Below are experts of layer 5 (counted from 0) of a mixture-of-experts language model. Rows are named gate (a neuron's input weights, with its number), up (a neuron's input weights, with its number) and show model dimensions 0-127. Each number is 128 + 32 x the weight over its row's rms, rounded and kept within 0 to 255. Numbers have three digits each.
Before each expert's rows: a language model's description of what the expert responds to. This comes from a sample of Wikipedia text that the model never trained on.

# expert 3
Name-start tokens
gate0:194004149219210084076238080014117189089121094148168141133164132161177125145153142115128137107169158165104184133195097109151193157132163080114147141153130120140131163164155127126122141096134144105143124169132161102118165135118120175118120168132090113131087100114099160122137118169142113122143109090100115178092115093174143112135129123144085071156129134134131100160132154126150132141076
up0:031165175111144217183102173217101000089096170124135117119114109092110127131117092109109116140117148137087122103157117111156092167138140129140139175142167065071142159118124095125094179093176135108106147137121151177177118144156151135078170094134102088131202109125145113116130096122165126130081164083111102094104115144158157111125083142133151179089172132124119107159080117092137095088126

# expert 1
Generic head nouns
gate0:131106186171151183112160142167165100103120092126146108108188137124095110117168119111179077134160142135165088150164099139132157164153127149034123145104136060101109137096134150137154141069115128167160159147101186085144060121155104102104145122168160112151125173078108089131217171120131112157171162119096153134154112147144183062090143106090142166179126165081101143158101134086114143121144
up0:122168090117168132106191129135100147121101143140139112136125166117185139125101107137175125150108102108105141203133113112111130160125104101096095071087091121167106160178122121095097107091157175185177095126126114110192099124169170145149102183100091130133114073144098113092158088211139154122124116159119115147098044142190116126153184110153118060117131129077131194109098127137107126104118

# expert 36
Place and location words
gate0:173136120082173096169114147165153136107119122190122128015153114127115110116115111175076098077044120129176142094171132120089149134136120093100148117162120137129169152157142131135141112144104055117123101096087116144128121131068111188149123141046147158098138096140102125161083120134133120149125091159116131147064109223140164157153151135142110143164158116117088120069127123123147144120120
up0:227126083090130127082139101139138119163184073100179118133079149179085126058135135132125173107045087150087148129120136109111127064090116142189044121163101142114108159129119142100179114132119119134197166122168076112132133112107138122098104118122112106133137101120156143105178133177140148193127103103091072130141184134184199089138130182080167149088104101153110102125083146109180162148141

# expert 35
Foreign name pieces
gate0:149087115113181085067192154123091152128158171102110137124139163120121076206090108141133095134129132075155151097116135155157139122135134158125112134173099140137115145168096114152130124097082132116116114177137152131089159160179093136115079101105083132180156137148148165127094108146129115088094063140135089102091068185161156151137134064084111115168138109149165115091208140113155065135215
up0:050148150118135095157114142175095075123129167092124165109197167188127131115181167132092082117130106155168111159104079114121110101086163122146109123107106150203152091103178103140149096105119095156050134102145184121165130142124137144101190096125094118081044093102133145137109102120124143178144160115158142141170112151152119125081113132115171167120157149114082158128064151109119111155136

# expert 29
Places and nationalities
gate0:177081045137086107139150088098078179118105107125081090187174125145123122126088107121123093149171173139166094123160128141103170117110121138173145156162156127097141094098120151114195108063132111129153138088118085154152158159165115149133090160109166161151090125130107199144114120135091170126054101132122148153125086144175138169137088224096096112131178092087159081137095165138140154169158
up0:094176147174120172140125108185117099179154179144136157118094094158201128121122118119181120145110137115139134094182087076150139067143104176091140130070155132118062157146163054095123198143148175127136166064132126140119156096123168104122110135119120175113173120073160090116150137047112091157136123098151106055109073060180130134129164066170133105131143172137151147141098133147126129099179

# expert 26
Word-final suffixes
gate0:162115111129120136113110127115120076139163115103163170126105135139146154127189123130164127116131107088167118114107149139091173127172119126156124147134162142165118188165143131169136109083123147185141145143144105139120111118111175132104127092131100156192104129083129108119101138182091106095156063172109096089119097102091120125056112147141107096138034114162142120114136128160117093113132
up0:105202177156118174079078120141092092154093114102100131093156162087136152141118106121149120100058163149045146124092116035072081125115062058072129131115086092159078125193141147132133131113116143140133097179184147155119131180138163127138088130132079069112088139214162167176129115152125129164169134094096154093073152172104109172063159168166165084168146106210152125143145139127073129120148

# expert 22
Abstract and topical nouns
gate0:148139108087140159176120124184144142162160187088094100196132134151132102115126127121167127151118068101205130145139160180081160181127134159108105127103087149184150158126112111137077140192138150115116095097126118146098157175099077087133096118142164076156093154198090106108168087121100117196111142147126110110161120113073062135167130098146120132121128154118171181133155088180131109167121
up0:081083129070112175127113133179141180086131123167138180092170183105176111133183117143108083090171141124135103136123065074147101176201126114131092151131084149135140152157125146093091133195106202140125095150108106150156114153105148138124143113083129112120076131108094138137148069162178092113120161081152172151109124117081151108144133161109120133128154151100148174125169121151145137050063

# expert 11
Table row breaks
gate0:148148161169138146107144114127146109097115145147079137147086126142131125129191035111113154111110142141168151130086174090071026146157120134135123086113164124166118124156142122140165132091144135123077124164112103108052124134148158116155101088188158090140126103130160081023030105097116161146133124184093078140100120132137127103165106175129136126117125159153162111170164169100064093180147
up0:148110112069056182110114173174209055147068111096177086132113077092105202068166121095128148146111121101196174151149090124109172106081120143127155122100110158178115089098147090208167116110122139135116139129151105137125149152094149109113074136128143122177131146167094155173122135180148119173156059126158144072144159200089076166131105167146097133131104142168094124088119123110179112097049

# expert 37
Sentence and section breaks
gate0:162149107124093056125120179111107104116090090105138170087106141060182127137179068122165139159190144117102098160101158117156140109172142122091166141093105094180137142143154106181101126118175189146094121120140144167145163104157135119137091096079135100103123103098144149105200146128083139159086133130135145115171132122144135142150124113089078091145133176116165083173116137115116090116133
up0:121138085139093119083101134150124100152117145134137149122133099077154173136118103166180144158138105078165148118144125095143136151135175139156121172115120187166117176130157108128109107133093119172164113120119123120139102167056191124123160123058104095103117154125125082123068163130128114065138153106110123158139122126118168125129160097115101160149142056098138119155119144102132183121138

# expert 13
Closing punctuation
gate0:168091104142120103101110146074124114071102123107135124097120181203159120092102116132135167121157121141121185140136136118082134110109106160127151122187118065157106150124119175161128092122109147167120149129074128102127130129096082074079143131129137097071120141205098127151113134178107162121122154162110117201116102141120174140106095173112123132119169102093119097127091156109109105147095
up0:064135070097157198121113079156126134204179135133114136136114109138111121122105075123148147146104167106113133099147068167159151113138136155141099127097165174101129201128121110089143113127095139043175115124178105141108137159131118135088141181117094149173126125126142139104120093115089066150149104085156029136124121144071138076155159071154095150093084125143056079136097156153112138159180

# expert 33
List dashes, role words
gate0:179087123117134150108109090197099135100097156133096145093146097135165080173152117092039160094085132073183099148148153131151190151144079169128154160134127083115143129117121061103138108099131099094157114096066103168133131194099176208083120157156071122204151089081147149117153070161127074092149146138137144141129162129145075130082124119150072110108125155085179133124099167154160117122134
up0:132109161089130145184168102088100194140096164108133159112121079172156108128107157086125136096102113111135070163112059176074142122092188175144085142103159084149120136166120121187141120149131150101124112144112143103171158134142183126115109155131133124142062189135087140101133075101192119134113178069112164183147136121181103094152164129097063103111129163100126077126159101168111096115100

# expert 0
Personal names in lists
gate0:127138097170149062154188038063172199166153232130111065075107177124088089111157119163105145131101171157203099145093139141184111113102124134121060118088144182123116106125083095144133144132082159115096125118189152088118114110164123141135143059079105088088131179084116150141126192108134085128143090154137102143104127170114131119173107124135123159154187130139179146131095157155114167087123
up0:132097088127087179064052215180172090117139166167083104119153154115137137177167188163138141110117124146078137078144156176089151135089125137173119127078097063169116146108141084177157202115106155130174180190100101136145134128127126170095155200141120144155159135138186146137105093145129094133087129160098151134137117156082150113107153189130102150140165129153102112120094131160127133131149

# expert 31
Capital-letter abbreviations
gate0:199163161136095152118144122127140158189094137119155139143115100141140163163149139087132138110172164175130148120064173176116118098109121113116080133162025083121164170078118127144154086182042081158133081136123106135186141176127133160133079095093151141131156212170201145102170127181105107141104190131122134165071156116159177118099145103058113132118128132162151110124155104134140096125111
up0:082112123188198078053132157104154069124165091175156124136145115113145147154126132123107162114143090081122058147144078088082157082088079135122195114131126143139056164161126126101089116131132153146129110162144132098181117132045119144113120198185112113123157159143105117068110143108056136085061124137122127192061141133117142100122186117073108099129124129131101118104133128118194047106103

# expert 27
Possessives and group nouns
gate0:145094125107101120128076160119147147123089102200102111144136080124121166143153097041164139115144113139119098068148113109144141142161126100130199122141093140135091108130126125193160068136054155130156093177116111130120122084141150212092151137091143176150147108167103093157122097146136127115130148180096122174147130097052140143081101133094142144114110147117113164146127173091172137112128
up0:074129110111087130170138186181102110072103088099132091107164115128166178123121195097130140162114130053105134124132115158140139116113091146066115170196152151129089191133168147079105149196054165058137161169133170104075118184119080094136107068111171088096132085132070126177130126089134162076156129142157139075104163157101084161112139114117171054114169143156105084102113106146117212087127

# expert 25
Plural endings
gate0:189116112092106100137078113100157135113133134119187145144128119166093139173146136124092140119074145138090132092164124094137130149150148116123153146126112167089155118109142098183157081165111148123065121120122118179072184089142133154106107149097079097205083085160199148134175164181193145130186103121083141123131154123104089112067085133187123159182090151101121129055128143124104151146136
up0:129115141123168090109167076083151188189157194128125143112203174133192131111140130092113083169120102169112061126144155107163167145155144175083167091125168132131115141155078094131152078073110183105109124085139132145189155096119160105106124153127162152136072174138146036092173130106170070091165124120135122104119126159153109161134114115236120136142125157106145106117088152093167135112176

# expert 19
List item markers
gate0:211094116158106115171078083133147113122127116146121146177171098198147112127159145098152111109134085135141062102142103160113103061114108104133144154104117078149121105160062111108140179062152079162116136099120179067203133165105092168175146085191142155069156129151115128098164165152197147146204127140046108149138138118135166129170120123116168122055197128086087095125091129118114125062089
up0:150178139132131157134135144158113142072136158111146085145143117134133095110128151073148123163157125119150097139099186134160186112140132083137087159109108109122034101146179141096190103147116121101141163079161063104135162089200140184093134081153126131069095100150135107152124100115193148148066171165112116163127111123181112139085091152084124144131104167144121171156060068139071139156137